{"num_hidden_layers": 14, "hidden_size": 256, "n_experts": 64, "experts_per_token": 6, "d_expert": 32, "d_shared_expert": 64, "hidden_act": "swiglu", "moe_layers": [0, 1, 2, 3, 4, 5, 6, 7, 8, 9, 10, 11, 12, 13], "n_empty_slots": 32, "router_score": "softmax", "normalize_top_k": true, "routed_scale": 1.0, "balance_loss": 0.000793, "balance_bias": true, "init_std_router": 0.0131, "lr_router": 0.000665, "vocab_size": 9706, "norm": "rmsnorm", "norm_eps": 1e-05, "tie_word_embeddings": false, "optimizer": "adamw", "learning_rate": 0.00145, "beta1": 0.95, "beta2": 0.99, "batch_tokens": [32768, 65536, 131072], "max_seq_len": 512, "train_tokens": 297200000, "max_steps": 4091, "dataset": "wikipedia_en"}
Below are experts of layer 9 (counted from 0) of a mixture-of-experts language model. Rows are named router (the router's row for the expert), gate (a neuron's input weights, with its number), up (a neuron's input weights, with its number) and show model dimensions 0-255. Each number is 500 + 50 x the weight over its row's rms, rounded and kept within 0 to 999. Numbers have three digits each.
Before each expert's rows: a language model's description of what the expert responds to. This comes from a sample of Wikipedia text that the model never trained on.

# expert 36
What it handles: Field names in infoboxes and taxonomy lists, such as Diameter, Total length, Order, Location, Area, km, usually before a colon.
router:531516528529488446561480480418474515509574533476446548539524466498615608519597509494507433427410563491541429494487518468510490425525512485421480453500606454429501461430561467499523514594499468338518501516496535517541610446454594478495458517489554468556495398504506473480530517545520541428613490494471485509506415465527448548423545585470457532514443532492489498464546598584550512485475579593487483492479462482416517501584520375491464455462519569426467511542572529523477490549544447482515497577537508490383410511492460423542523432436463542493485587468570412489473449561553490599543554524407487533519523525552478476452476461502586543456583518538534494484530492522564513550407509561569545436369538515519516511457480501391489569434554428420490541513575514504512493530565513
gate0:418496531595565481481437506451334472409591593469543472565474517421504496568537523480539449400528553494540483437485541514499440568522565438488610502538528551417514497507569559486469482473507566444515449527457521456536497545455470463495476396550490541516468470545464542529486475444524419580531458511510326429514543523502490557500530527480452474450471495453430483516590522558475530622466502514485608477554394559507405487514553491591506557453534597551530496536525520424495506494487461453462453553550532492480600447514491429354422528508516444516562499485475438597498482417472532577465563482449477492361481525526495492504564538505513464466493526510452549480540565521445465435446507574569643535410531522507545470520463499508539476496483493512517426527492452583523496508477458
up0:533541565538457431505469478491464572562483442558486454425430436550453458513533537497511565558476411492547455503478539532505515506475388554382467439500495504529421551485506520550543527447462369480494499548575489452559485364524446519525510560515488582480441559424624457486482488542490523565437615519517503473561461470475563495534479471486452525481574568475522548470599451427475478508533509474487501557472505350484491470463513532525517460538538533520455587462415486533481522505534482420525478467408513474557430508516496497590537472504514478509488525521559448460467564503530533523460473403595445624566564526473547462526560446547524565594516475494468481480515534392490502506676552539488495461497533398468476509464532501547392507374533440485525572443383541520529486483600487
gate1:526487497450528473555479502553508573518531626483668534466482493500540543507499444459483457473449542471519450533422509546579453451489415568481441471518534475472550500526557561525475462510384419455472459401502524519497512526482528490517489605527495528556481489439517503447530513383590615453478446540600593437484483521546537528476526477454538466516513420504488466479544430548419543503472499568482509459419453493466435568420586487407571446504587472506450449545477510482433546511455476468466604414565504533506547435458421455498615466504430600538607484532529501520498564592503538501580463514474532485492543608554490500497479499470522510610455489548365478535514503483499529567522502456465539494482476484441485549530391504376516547470523474505473342529526522493455512411534504
up1:467361535429484506452356453480494408558530501444562482421502456537470453470468564519440576559551523502485478535501571516448457432480551509545458542446523497492554472474450491524434553450630475542481588520512454553417495487467475537489492514482538436551510477556522527532462440534455479540500484509431485532494465487452450427533559445545362415590558563526510561507473583532581557555506569482458388450485570467573478462550464522534523507506430499536489645465442501489607492512500582596533511462436507481564486451471541531541525548464486454471440487501447625567442514436542474460566485486538569567496469494429515447474539405458468519564495550466621495439538441491501512482444510606589417414498599472491493516502520587551446431506487498520518547483506516492577444484412509
gate2:528545550543396398576577456556478514500450479534380500541464505602616509477440532520528559522439578588431423470475502502512478502465426516372516533538479531439474526510499588595490428557571472500416514489441513514504462410499526556460485486518556481536579511523520499385561516497529492550512580517488473469563519488474535462519486470504508498533534442470544530598517454486425418495516455474497527463497550515544486494478447449506451461454523473504447445430485358621572552544451525523494447452512573539531466445506514442592503459572437516428480448469446547465493517545544474461537528538464524462477537462461494487568496488550550559580459353511532507438531520529510513538381474485441513558539586392464632451511460583523550476604532551426562448439484418510589467472485516
up2:521486491522423476524601452541470477567473460556419485448492474487491544502436540457469569465458464665498506471506476500475538506515546513353495547415459564491472495493474525478403516543525485474491447580363503494446489484519486557504434456520573579547559506568489516462581632548493448487562553424432534481603456491489454482469515502486514536545494492493519536563451530523392493456495537520639481489436495487485586548465485483523466446574487489473472483475438518556584552558564518482486473583527573502569535486519539389570501412513477512464435495530496436455502537584532464532483549481412485528482487399534576465591458410543536526539535427561570441470451451546494549465466460606359460525577487493481500447482451520446539481476484498368508528419496550578614472494494490
gate3:553508456557499487535519412413489624514500501471496489514559510504509517500522514508410539396560495504521496438483429465452510420522467494526472462506499515533542519402512511565520486525584576455621559551568514380491534499455490443485457437458537434454506510548591546488495457565627526430457502459441490492375475506533416509556416495504552495517457501460465497519469528376483451488387450501465500548604522428487541512515417513490476559543514437486560462497490527541458485419525488555612535426553533505486494459421493443531501442540602554513527479547576496602487448523527476514507511570585431463429518436402438588522385459521519493441555451521533600498530574610421551465515522505469498489524466490526478589564525391487481506572555545555522531558436483435429458585516487
up3:557455470570512523586504489464464415541444472543547446455504420577532524398551510511490576503554470476592522494513471450505435534617614508452499500461529578434553497511500493468443538440527441502527542493513495494480558514565521499499535509488547520477512525545465504584526532410543519559502485525492499429520432453586444416431456488462557420513444585559517566473484499486517497597492559499550511530495419535585511531507522442441382492467433386526463497493537512458529518645560504457438530517461417507530577551463481478482395525449403466425491529447510549387530432579517436512518453516512444481492393428515490497455609484549474499443462590531532449484402461508538498555426444523589496517536535603490479496524485441519444452474464412406519563543593596478533542487615507
gate4:529530557560548490548468484489473491520437476436544548614575570464434531441554534438524426475422513418593498432497470452446514542489494508544546522573526467446411522503577548466420500497584497454561459537464490453507460444483525561545479495508462550537398520559594541427488523457547568546440498512560545542551498470514529612570495516565471430446450541438479417476530492460530477518442494569480502552461479497451521609506589523475492554571515454516552501466462456457462496530402475567470503566468406544489510474520615563491452518527492549457387476478653530538400464478603547476396466534487508452532478468500590493479439539532478542610433465537396433479501539521518495493432520416583423472396476452541460503566419417532438509477537518535414492567514546471455495519538455
up4:489575599509561462540436511471462482490447497470541582490531520455510494436540494561492473502488513438477418534525482491545491476614580487498571498559504539461527495551501547495447502558496443446477438433508480455473538400473488496433510443472467504504454574384535454438492522481409561470500456571546530493551562398430502497589475573533648527525476520558460495468487493450611482484484530515507442484509545568432505553500583515505575509474535436481537530534423503438464482536422361448485416450513445495420630471496476571564535492487522536577494543478520377496447441463502513524475556640451525434567545596489539468507464563514511486537458494451495464623425548536571415551576519477513485509447483566513523462523406488410510525476542473441506521413577610439473504575468425
gate5:523425429519455492604489537588536483459524544475565460535547518459484475523512447440469518531462513535438418448469558518490542415479441476541495529485439519511552510546490502490471453514405497438447466435538574470624530474497545425546515549538572403515517485533538388515588403484499441434445413610420583654582492380506484563528468531460443446585491479533481501542505532492493433467453479485515471447519509540482501505528399445528452473488515486508499531413587517444448533477574459479500508544423518516479486459553492497458464480467568553484520517504649492471554488502488613549481615483473533540441560559533408527467435551578440507597526519513477584483635420441555437444497425484489512472532577524514448488454511493579426587512478427538502532453525506514498571519537447
up5:494542426408511465510507492464492501482443485427446465482575482458532522537522510482428479502520395480517393504512455595543506528549496367553598385512486482410463534594499525518540412482520504509478518526460573506514392560505497476600539500450455407549626507509515437559434481477478499541478413492403483613509526465534543585544433482568543530513543486402504463445497579483471638546478447459406502470552583545484465490531475442486496512486566470601535511526525513572525569490567536483548529538483465475425524516586504472519505449475546493500519537497514457493486553463495569482564599524470439513608521447480553434572477540551463463549528539540437529541602567454556497446547432358426467442462552489477480434534506459505448528489463404504571430463509541511391497453536532
gate6:518534458460512484391429563469459537493518492545414482544438486463446403488487498551521574426505509523498452572512488569477463515494537506452521356539533554530504517472487463523568526529495455560365566438506544425491578505513465505488523472453518555478569512492562478398474501406505609457469461524546492517502407502478593557444472568393581459508513446510459515481602551546471404527550526535433493416445451489557471606450556435563475500492552526466529529429443535529516483493457503587562459560443522599451464523598581458449452518478544568540494553428492487513455462427528522480437522512482478470509443464525461490408424485486611570494488444490534510617497474506455409522514502474517529519399522513625555496571623471468516561604518474520551553565488463534439418493473537
up6:600511540496504514423459548463404455450474483511455534495430502435521503538559424598549513473507546537471519485510502563392405490510589457510460442544569529453484505429460490528522541539504380481427495490490507508516499528460536462417550552471522536508553505592510492426451512464519603470483463496524505558476517471378578558441483568490576446501496436549359559525540554474521446447519549428441505441498510532558461507507546443570427496486445530477564554472408580512486468504460450521495436502483541582382456510566531445506472412459594512529530583393571517491498412429529489516555545444481495531581523486490533429442427440439615581544545517589534497660543441467532458505509491481499539494462440558542474447510524564550493530534536412506570561510542482553464404470494556
gate7:500508502485520570489395417529479553470509571538600524550511459393452526477493492496471453582512533467496462442525469473586488416529415481482461463526538482495507523411573469553563544561529469482528491490473474445435561474447504513459501495460568503471547508457514489523450466516516594565526595518496563448493595388548440511485491497558375482474459526458464455462467550476447418445537519555498479570554509537601434468537454448488484464399523456550468556538486464444529538516568508484526470526549519612536409536553479543519509452534457522529557434507504504571445517422473446486498539595439468515465518525493431606422609508477482522423498502432591469524575506678525344673489412508496511495477482511435595472556529477552583466437489460503510481473475474487586515481457488
up7:532446476370540413436635475516498523514453505461353512498445533452418538457471445505522494574522633443561545402495510508451499464527516477456502531455420515475509551573444571584435442522507468489564455488578384499489553436440512442427495531494527498520586506460511534441523487552393516500519444489514506463468479440476534446437493430483463545568405501540520578456535489546479463445521541545547436523464436532560494403587516468532465448460371494500450548514569547517444549580472548492582450506622539502543548545501504504424586555525471544517532440484505457423552512532504517434514520556581519494524569545499534523478529584484470483607560498493389563460451490466570556565520475520508484573488550595455521558492456472597468448526517451541479520411533479541512425443481450
gate8:526470504518600448531563520541491517479494551475492445526441455504524433529495413468536522505541510538444501479482474428433462406511548580533557530446434434457393478449505505511492474555467486532486489502568464613491558515509535398407409541404460473570430550490476603529583422613504475506503468494531551614511555529491489406457410510461519475461496523496610497434466482513507477530489496532511393555465457433520508552567481475452550447424398516444455509574444411522518455514509529524592526504455443553563414547487447603476515561523438539555521508443523483534474597590421456478509533593453484435449607518466416474476534508530471592509575571523531549520490546423558483579491459551515555450458560567436457529481494482435545493553496418495578509430518424534577542456536545
up8:499518516488527532529487478488472485568567530436459481467521530362561570516527507434475520395486591462504522585491488486540511495481406556482503616544555567505587494484362450462521441525504522388525497471418517458430535499459436432521506646505457554467434532525442467536534506592516517523537485467444488477542607477530616525483547519509532590506454516516411530557451537476486441491491534495621495418506551546482619478515513541490515599519522598514496352509567513461472496468444457508479514489531590464452508451523521422424567481591507494518405533482469520501520473481446594488495460465490576553475545505434502576504539532527460443509519489388479507519491436479492520443398454434573454461584478391521474475449451473614608461459533497567466438529487454515506485458501490
gate9:539490497493443601455476525476503513510504583585438509470512445470530443519572529534534496515443545573487431545517414449470482510502512508452469463488667551515550602466549511461453573455521523465514509515522492550547416332478487558542510393556547364451403646401483508410480499459455542548519521498578533467563448531505506517495492599484534509457510567467492457492511467582515496442416558499548517488541526576565461463513486445455617544505497536475445479470498532541561577515500491386458429604459570516519411465468491547521536378550471483486379494474571522477472468484529454513386517502443505547513451535553507517510438446447602521417479551496484469539481481586479520494461521500505553479452584519574450535457489477497536452584478597437479469506482524443514494420528464
up9:490558457449551500424496520489500502509482443464490424560504505499475461485486451487511539481500542498467488518545532582500516503573476496465545592490346475412494452596439542550440428541508505587479507506478408494491600508603489505457452513534370524574492468530487461504521444562468482524504514490468450547438530514532514466525469494504454426504540535444513568508480462410451527517519474502459486514481483423472509583483488566564511470462484519482540528488514404540509432500543511528498498564549446475512477513515590600404458613427499390571508495549366405444499545547540537451578479573537563396550494395471506482526521565527422555611481368593627515479488494481512559497484508496548500484518571541477501420498415514518415564502461466421613472438504455587535494613491604
gate10:508552511548601541619443502542547470536575566451514550546507415592434518499548517563481542483470467429528548514460470437521490471428444522546539568518551495490549453556478483492469429458483462459527487567484454586542528437526642413556463501426425482584506465504422569492569572545617497479524586549480525515494436455486464527478508512454450483498438458531513455511471493525609436404542513493496508544381475479459512573568448448447546545501456496494468491518491436530513491432360483478437492539464475593531359538435505516610539468486517434623583507494435426523575540589475486499465534503430477458515594550493476499471518407507507480515529487569487571506448457522599537478461492496546471522462417460475497440469490535445425443426466453510544499550569498427516423495579570
up10:484475440455475541479444429511458401497549527423566429473508496518520537428423459528461416513444665482542496455504579560466477538499458496476517369446525530450544503545495431520485520518470588617536500480450473498492516503513454463421510453441577472533540489496475555454466398445522538495459487486497535419496497467524487528494557463450522574457565585539452574479418499416379502590455509505530596505537521544522411455436619533525456381550534560523479510491491498529575460533552483544486458467552512560525477479536552491508427538528485435458507541600501517530481451480456542543465458528495594595509390457456537525592633485489466468507488448487492465542534496477556455579497567490370438438495455565504500542574504564512594547537561521505520535402412480593517541434488530
gate11:499422523478532436463477474500466489459557443497464452397485515473510569564449472550570467439459534479589539465458512527488477533482493423593547458454487446471480436489591484518403403542542424590466534551464524459483469499497513545397522530562544591499531378519467459459474515409501494458536502542462516602478468538504530523445503460506500515540470507571431580457537622523561525558572482454512427560506556504489442439495408474487481550487500475443468412495479583520456459467482570589604516590481478463455450571511537551546486490616545525492414487435521566580428560496549395501603487538407466459620370418546566562418546550526484484533536565469555517494503426441467452422427576517535486499537459493526532495521423555520511513469503454472493478601528551491473577512529515
up11:488478558417572530581442598574572513436477426504473446469493487455520571499496395488506526449552586570381514519490546522490528607591474478532510537524540440477533517547469566494519464538457542565482498475442532582467572519471564519407525533506449461470475406556526475495469547415518558449492505552435509464388524480541556473466545436493679489536567500449465460493517468559483612440504441432495399520607471572552465514440542488493494464508476487518504448436432471563486568466529505550481539509460540474500520514461493533511514497537572467486471448480417447588523465340499506544484378534497501508563516459595487533604412561462566574488557405503488503444500429481564469418502476429411512477501480534491570448501442493431539499557485494473518548513563579498514541421453454
gate12:508520543536528545488447548557444512593487563517326519511533582550434541446449538537525457522465473527508379368456495536463551497455516479509518462493453449489625551462591535417519499512485499497513636474467498498475475489486485486490518508487495383428529477424483540474521563500514545489469528405564565416546472557487455485554548543422493507528509459487479442554509481473531468432545483514458503514533536571523488505506444563504473469451586562442407476363565449506560560554462390563536572498573418578485491545545623468514477512460445532583578441516592378507504509483554433506562509477447471463537516513478498538545442487463445462442550506569520501465536484574470523482511510448488570566409580476460544449501534550493434528564441417426560461459549518496513554536455388
up12:437412480425481512508454489535540497461516473483576498527484571476444469584489507482440421503503589520493508537482571466489449499541588338469483566562544539496471545517437495570433439497519593573439530551463512506493453457593500581476492487565468481579486570465497473571443508543534497530497520481431504552514581431572465496487520357479481528461591521607425544472442403551497485540537500454457564544554405493453456464520518486467619570465387451562502463529495549566487448445519506521502383515439487433485529372491436500463546540594575452410496526501371524557511589532485524418524463524524498513489551415516508459487501504484571535536471416485528515553487513416519499635559467479516542454507488513532516569542454513459577526409554553477536522464494493483471396475457554
gate13:497573535516392449495533483449545435504493517462489460452505495478408487590561439498580567491494525480403431565527530489475477584440493500553504339461494506436499440516500465484510530517419453435468541535525538593470490467479556522611451595485510526454529559411517432509475424563493524489510546470524492504434479431478452504498421536566448499467510467508449443424550503485508512480492468603522548602522478432531455478520487486567511498484555571456508552548540453488474482402501588486543426656496549385491467460498505555449501500554521641507527552360510516535517495519471501449549473481524431639538535552395512440514561490581523420586549542487435538545498456475510491412449525513473467549496538561592493478516426626520404508502545437506558507527564437542473489476469517
up13:430452539481554554514508547477476511552480490577414475547462496474578507513498513429493384576551514486568581421484451547519503489520404464500521496510490525548551599527515518557498493477527649593539485460403438429444395461490487448480527440580477468604546571563478506543524482449501542502517572474511491467483469514538492405478537435410520527464460506520559513491459508397490561544511473479518472476462557529526541497472568540469470518568515442492563549515535494458511592468473521504437572441428400506506511458515427411517500451421509347436495475544384540475409502552511535504471502466481597421549454474545499443530519515422519489493499474570438433565440476505579475534515570579513559462535546510423530481504574538555658429517501490560401466503450644483454519457536499
gate14:490467509555496464611434558554469531570522519362455472486484412462559487552554615458534510442494484496538519485417521485553480460481514559502473503549503453471457555455483398469544604532463465535555443580487503460484563423552593502505545491487472472484505496512552564471507546564616546498473451493418516493499420445506505530486495419463549523523500486534515537504507587561517484574466431534469501493491483471483482509527595438365534486538431382492431545473511457439457494494552536489509465410495478510492455567509397477491491428457531528460490518537527412509474518543591590508603474441465436490543538499557546512417522549647419514395443550538447493556447484554552562430524547437504438460358529513479459477457568498490484506586595566436512482590444559430441518539551568
up14:470538480508571534457444526574465461526487445541442450455576432507504536577533562343483459425563537430438505434474483510475450503494476515492511455462476557648503525482498440509465550547571512467521503458525453547436524490432446555554519510422498563493485537515564468486495488528528594514484574463529552463489519588466522513546611546629473555513538459440492458476471483433504542457439467580408419442541553409466588516468448524465464552511507526480631475493404525409496489429430532480522483446476481451411516547487488443500576470438444473518522467469569531535450571492438467493477552417567405530498563481545503563478423551551544453531569559445470623463567480499504512506513523559436458581550464462523496552459433483632496510555572502528483552476415508459539472453447630
gate15:391531555525483513492501515458433441522527484545569434541522493541497517481495572583430528501572564358481511537512518442479570456448473492509546527549476493519503532439531523376598590466586407405547464429562467506548512453469488498467502462487529503490537486507512561430515490405516461513505562485488501492445398514560457532516555493527416518459457546514506432505438474492505479524497574498516438487329495531416546528437571515478428561488410507513558569574480500389480514543540598535552490530427603533487500528509321424519403517518492554555560524612578570497519515431401531530506418447526491482504412524501438593450479576531550520418521511489548511482516497516510548506525556395453504486500546491448486498467520422449557514503459534620516475505507556436458535540541487
up15:601527469463593484535503531462480480459503485532458475502487425528489562509435471475449522445537551444530464439480523526493470645553421477510456545533498508486562498552593559516502418621491467540500515527467510506519427520476538455514579528579545541519515476422457486541485538451553557510560530525577418483495559515534497480580488472418500428448572549445479518542539488444465440482519530516530448484472464512470379476487450542580497500550496537587469433523448593489415483414494493471468442501642437487502588504535526522484513547520442434431583465452544505561526500457514509418493501514409432448425444476416531450515525417555412433585547563395525606555383555503437454456544462458487491505593563561466501461439451572534550522508507546422641480585469485570527492469467426
gate16:474454450465534517559528475421474503408522414481542498431535534575506487483562503474414405458457491461484501486486490485506533534462452491455440546525499437474463550592481524425485498503532511509439539481534496451527500450470467546486546526558479466513424507404570488517475526513455622638496434598451543544480527547466541545515469512366552444518479528345444463377543528519479543511579507483555510511552496500442489529498470458542504496501506514522450515517531435552587466560449483423497570394517518464525477532462547492469549526415553482421555499558558493436552566535552638504527477511591497462529446510504465462540545561552618525492547596468553503454579468621466497478462507402497467485439546503536574528451406482420481426641545592452467370453530447519494506535539500
up16:520515466473442497476535477472488447546458396483619464464518485631506541460542519491467463442471431511540515435494544420510556527496527465485456460497544485563511530513514571422487477472496491491563477469462435438511459476420494522455510506576475475510394476494562564456516535509468528615487484432482493478486461573486542481403450530471489575528553543350399549379510508483501547470613513589638524473575530541438421580499463532527541505485505541502444464512586458484544457519517437487457569453511511468475480607411538543482517550447542501416560483579460517421449530492562601484547403526565471522560440525535504440489474512506620549431518569546593502475525496488456486504480527467598499474511488453574556627465469398468520456508513597472436453451535493464530510606402481
gate17:470492514549469583453445557467453442467491581543574404537533560488475476497468555484488444463490511625530606441385480455485498529504477509440531550485512596504486502436549576403504606522486481515462503451542500413469495511479488414439503621488491561450542386440529493502510517448569377404520463495525550491529479461522422471437516529528505388540505499565482523482525513511540580501518550498443486543546453457493430399611438434623489506497471427545468443494500567491535510548548472465540472433448596490517516538573575548440464460453473572565528521544501457512530466447549513529463525414519477421476587449511499495493499421560485572458523491518450414502461478470440429527459557523479564474466520452551562577444491647559489548542436491576570476463471455519627560535511494
up17:449498495539468442528530428496574497464499485496523485541533494509550569503528543432496621476456471498411505536537598472482422538491499493531513587458524455530562498506541491487494566530459458474394514557439522399498548398491580527576505489412504495560569454503507469482442473457492542533507439505453589513474544483454560547507489482595442567552533398408510526550508465437453509506541464495497579538514563477591581534433546512482375514437512467648521560518462430628558493437457515505454488512491484578459542546576536468538604459538469632480532453508418552538474388536502500506440471503562432513570469574541494604473357527543442522513463464536533456467533482513448426408534488470460501492527571453452432425444503457475495555527479444494541497589469404510424495464469436
gate18:518377448465546452449478571526478576523510549502527430520425540548508561584534510507490497475434491464531523497452494485488485489477521416430510531601439539558524470565538577506535442523486479454433519448495539537511516509542528462536517623511512499433466513456490429488380575433436490484476551536479530593502523534458515544405525533463525559591463497468541506441627435394533489433385584607610529512468436453460456450471460367557562482523581509507398517504584481617471521507513489378473466491545498410416397546509451489495519551523529554482525580491490472473533439563545460535539494458408459506501465592447468558549498543532428520520488408478463515534512529546449530544454555521443488585497488505553571455501458421571479562534526411529536544415530476458516524424518515
up18:498506481463516442491449595481479539481508501495562515521554472550516488548484484477575464486550495566452453449459462515494495458470579483498509493535484483491481501470520424496458493583516509485496475482562462554558481500482441527485512619498492542409506475481379496478426485477428408478483544497540493555480537566468499509454527513577538520569444518535474438503462492485547501489520464629527408505506538460562438513512432324471469523589547533541525361533469495499508545370533438450532503487642489430437460477430398461512499457566562499447524483491503496432629509504475566569612592489454421428459504549468549575501402516555495549638515522620485440484424513484450543429441467573450548571552526517547495451440484549541565602516475456548527523503516449536512503375525571
gate19:495525497633504428499473412442425430513453542441548536518527447505464485562542490477512483480379471537464504538509595496444499534490448615465513590446506489481467560484522401533474558463567441537501411514523491434569488474497516480522492498523548502568506487472465556515500446424523442515534593526474493529515482539436442568525476535500494527515453480501529443472476563436543508474444458489491585532592497541429511525532543463552471474425487458438476526567477611500526449571477437495539538472556476518458368527501527464534541507576397643474459492450492438591522569533409427539533500606415383488431608396575514555543463505378506490581486502606441500566454494512546441516532498493553556500390483566519479528537501503465497577545514525439432509501385453482478582481559526
up19:587498539504417463555481570505459493496475594494437457478554473464555518507493458519509516485509451568537500647517587578512455519518454473539519503508403417496412536481499532508585475473456494449502485455514532607469401421444569493493480495548466489495515467449468397558472500525538535557518483478555416419520504553452613500417456494463444535498517487456544521556517515508527516580467511497511530486466426420517470504494436489514489433572666533420515487427622377411492472496531539464496530526548488472474557424444507509541483528418544505502469516540524502407561434544404462430477495475505587689491504527526521452494487554487605540519559495454481484503581478418473560485463482513577574476505520502549484526514493453474363564405518527449595619539499485529461477468461494
gate20:461457563548506621422424521491555421554554419496491443567463512468537556456473474485396502506502535461574472500550500496463504489447555521542530503500533475503571525466531570411644485475508557455588515499520520533479552445429465528603537428524497417543504497510436525561510526475483579470525505455442525411421409415575498452523579572525472611485461423516483460443476550490466572545479517513429502515396546576445495575567526528533488499604585518541511479504458524527550537482435596564539510557436446528482573442482581595518432575446456555422528482450532507491468450442409446551487512482537455545503481513506565515479464401534531557531415553510507468467534430555412450504526467455555568424462552459428543387516496524462446471470466445408504486535467488462517577523399552
up20:557580516469444418496573450529501531474508616463448499519441547460536405514521428534472478501420551547445538531441502443553542460521593485556498449545459482551523435437466525616467560480591511531488527527545481454500449480521502493429500534512484501526581467486591552435493553489567596492482556484393527635517507530454432481508463461475485450459496450515490482540513428516501510529471502457587512427551396386429508518481489522387519487392391423558497555468492494495530494511581501424474500504522588440490411508532499552549509479485639473535516383548431480553465476545539542453563538445452487514503567485474454499533480509450579529557597511550492481552430499508596410505449530546479559444502470542526470547554498399545489509476567529477536523523483426441375469426624555
gate21:566430467475542490605493503594519549636457510483519506487505538575464485424470512529500595447451491555589466488541583550533520435553489588492538560547505486554590519320506492507420446481482462515387496530484557468418517436519484466541489529510535517609423504520446507490454500440514568540537526545520460541559516511492482411498509597485527461505511518521580505429466522576497551468561554541434495563444450522497462544588503418540457499472536445510489512486498532496523538576430534478567565475566507519457465525502422467460474589451440556526462508430441403552512529582519473543607488522433513424487507552506509508443470434431439464500449495413444475544468539506588386421497462418479474481408583565497520497451395500482466502461504431430560540566529505515587418432509406
up21:619459543499557500535507509507464488502537479445543523480581464578501468493532567516529549456535503442617473510523546581447413490469526574384412529477496440492485444417488497470368469483529444480481503497497529466507450450491464430461468470484489481441461527438506536456439412441413528649464485505564509560470586483499496391492482481525524408498502522549442548405440512585497586492525543532505439558545458495600482508587493468457427591482502449546452489527524495527489444532503554441611630467510507499538428502554458576430500463566386493481441466494480518570562583583513558559480599463535512505501500537563527509474449560505470478586464544458504406490573609500526522461478494470477432412400571624578491582540468497494525472502529502490502534536505482489456428459495432
gate22:502443433485453443467519494513533532444494457480437461536554514459512488480490484431507543460468602503445444496520495545543464558513441559475434488481463546358522439479573504525498502535585514512465539584518436505377538479507521526529491546508528533462523493458351471453491475489454415543397508514494482548435608489438477511475481523543467473478531477394571605482551418553542480490609479511572477551409492527497586412590439449465434491560576554498456539490514476531537436504525560423486593530424550590537555527467498532522463554480410608594407547560494452465522510513511628546541510514510535505501489509503505552576555450421488499582562516375454486537453438509523463519544466504573480439565543506498541498477430597462434572425510568422482506468549601476471506418465458
up22:465498499567507496522556500567492417532499549551389553465521491489629525466518565400487586487451532537490413512473493545548531418505517415536490491492531546470458452531528508452503529470444522550529498416508510520478499482400446598593485536493591604479571490551466590352562557501530493529471589476511480394400464515463500503551487479535414481478502590505525509544484421480362517437419444512482460518579423516436592488489515474503580446497570595505492485392522436487532541390497497511450484446576467476549445405474498537545486512395558511531502506541560484571520570546463520448488551522417445495525537513566547478345440391551508409537527518495557484408523447533509549501508535553435525499512524498520467457470534521537545461494567523551462502539496449475536484538413553
gate23:587526542499519546528524499484382502495570452573507515413425544543558487502510460515555603505498560542545436462518574483510564508491516486521494438481452548495493478501514401455470521501521456451567552446588524379500527504494620476449484446473542489455553475501589478495526545518569488484523549490447430496485403524511496486509462498487536493439528546551493589493358529493562530448561537468492543597469442530474497478487517414609487532577427527525479483504548493474562589489471514525418394618570415488528554430475473518514500488469428477470540504501482460481443579467490462557438524510525468613482476450428501467538526394463549434491468553407461420599505469425503547532471402630514546443537471450532567450409389477516431580468499473460517621532499565525524435432550533
up23:428530424402476501488553417530509486495497468454528566431566478477439558508488508523585497504483621535488461471542520449519509489591583508503492503519520611441556491523557427511503513544489557572452567545492603510486424493504535560464447448513514536442640514440538454460502418569466464508524522453478582456440555510489461512413505515479465483595533554573572442488517569444432481495439460537474494564522359573431508402483527411460468488546574528414535588452500489530489478471590460580534563502521508537495497516510476544499547543500512508545545513505527528507435545484583404491477549521506542496528501429513502488428359484427500478556477509399498425579491531535463493478494516492449610537442512473454564484474523422444541543480587505478425417502448591495466326437550444
gate24:512465569442571507542582520486465574522484539491485477518518513564417428453536508509401477422476538558526476508558509503434468486424535435478504473503549486428541470482367499495547465567452441465422545506565530435489542431660546432481524527578467492456477554521487480448470464500454467529491525587512513419494517524525555557442469514439474477459565537568484550559580525476512458561511501507468521513648505448621562373611477528459592535494495512484464560486441450464499450451478590501495514470476524544500529441416466588440512492475511407497662444505503528551665445501471602478480458432478468516449520503546542403425474563473419496477539571461578499447479499496505437547446474537525552560509506530541425553502542482534474488586462407480484476524520492464527446403510518
up24:466593644524523510455446480514473477464456454482502495513408464495377433517494605524473551527577500513461462453481497553539530478539535508456487503460447432457501512448554433600474593458442496544486575538412437565470526508371477569532531451559442557438517561606472398520542554546488439458503547562588522407536546482551457499441454413466503480452496507525468469488549495554500486547516526508443535499518440547507495467485534596571519479457542424460564497558470450457630527481409482514509488529551513467567505531483537411506477519501455436580500543507449561515551474457583537542466449433442536508508576589508540484544553441483529472451457468609504506507602536447503509516409544512587537521515393500506493531521408491447447479395468475471482529419520575488455514408447647
gate25:442529521481498433543552554602561582493558432489504578500531431653537551481553464459517461504483456471504479520473529565425495437436440506398557533451515448421542500427622493538344534483495431432445362495551408529508523498536476498525411456478582537510564494493420450535480462598504417461417501489488549578492505504529494462406493472536379511566470525531546500461501538541458498520551569565497448452564457384504476480483513458462527547510548634601511538535467468491561474499485568483524399549548475515478450490472515539474621528527500508544497498526495581443553474448508428572467541505494415532603442566528509404481412497575477602503514520498452404438454523505461455544486496529481512484475480499472514521471539505587462491574482558518542511443525508514442551456487537
up25:495446520476449510458542513495367504543481515533447543498434510518491438495443440505533535467544513454591523423550503516551574485489579450576573482475545542494519467560506476492554518535521491560464501540469529485405446483427509557391512423561480502460517499476523516504509510496464433574530618494542485470472474485497455522584572412522440499389365539552472395606433497519459538441537547487481463417422526538501483477578517490514379532482533469464476567498482567494517535487568492479556533512443530503597503530449413472569512610516563587395508528481477408586449523584423626516481500413393564394461516547498457459512533482556590474565493492522562597540475550550534570433520438498483525590513517542475506555478491451478528531474459497495515496462443480543430443517393406
gate26:472470551546509521534559433457459558379616549511517576487532504496557499533547433562540496522502470436583512474562472496500502437471596522552533465483479502538463399395499538543538549560532489490532491556522446531487579529499534446556473503441619460472497449518536429535513541585447451464538494414465587553430462502567464533427547494444494514403465599477433557492404464435502557577465579520540507429417522523537523487439478524452489488500508480406432467495510594490484471537479520472530485574461489463458402409440522438566507495486444524497545538391527518559577363551523481575522522437436482466501434545489402586509421441472610507492482441531504557483471518494466659520417545526493508476440505496525468565519477428490514536528464428592527574458532532588421469526489499
up26:442480419522560512506476427443599483499563471500515562525442449435522577408459489470496485517503427410505506444480441542505446513549490550546525574512483526480500509561493582418535527453516526558611451547437486536501542537482478518448544428546551524448415517501526515448537603545522592471458469507454517446493491531480499459511489450506486519507460395560489528440501489489527555437522573422475497497471577480476429522470486480452534415490433516510571491467580516561532512464488479625502507420564491498517426391519513597534546540486557480478581502392442506483464431456503552461424580499471415470441489580509366437500532562527539514587542444525467609450584453495549452571484573594461618489397485489421632546499587594450553447433484492485505464522438480449512519537539557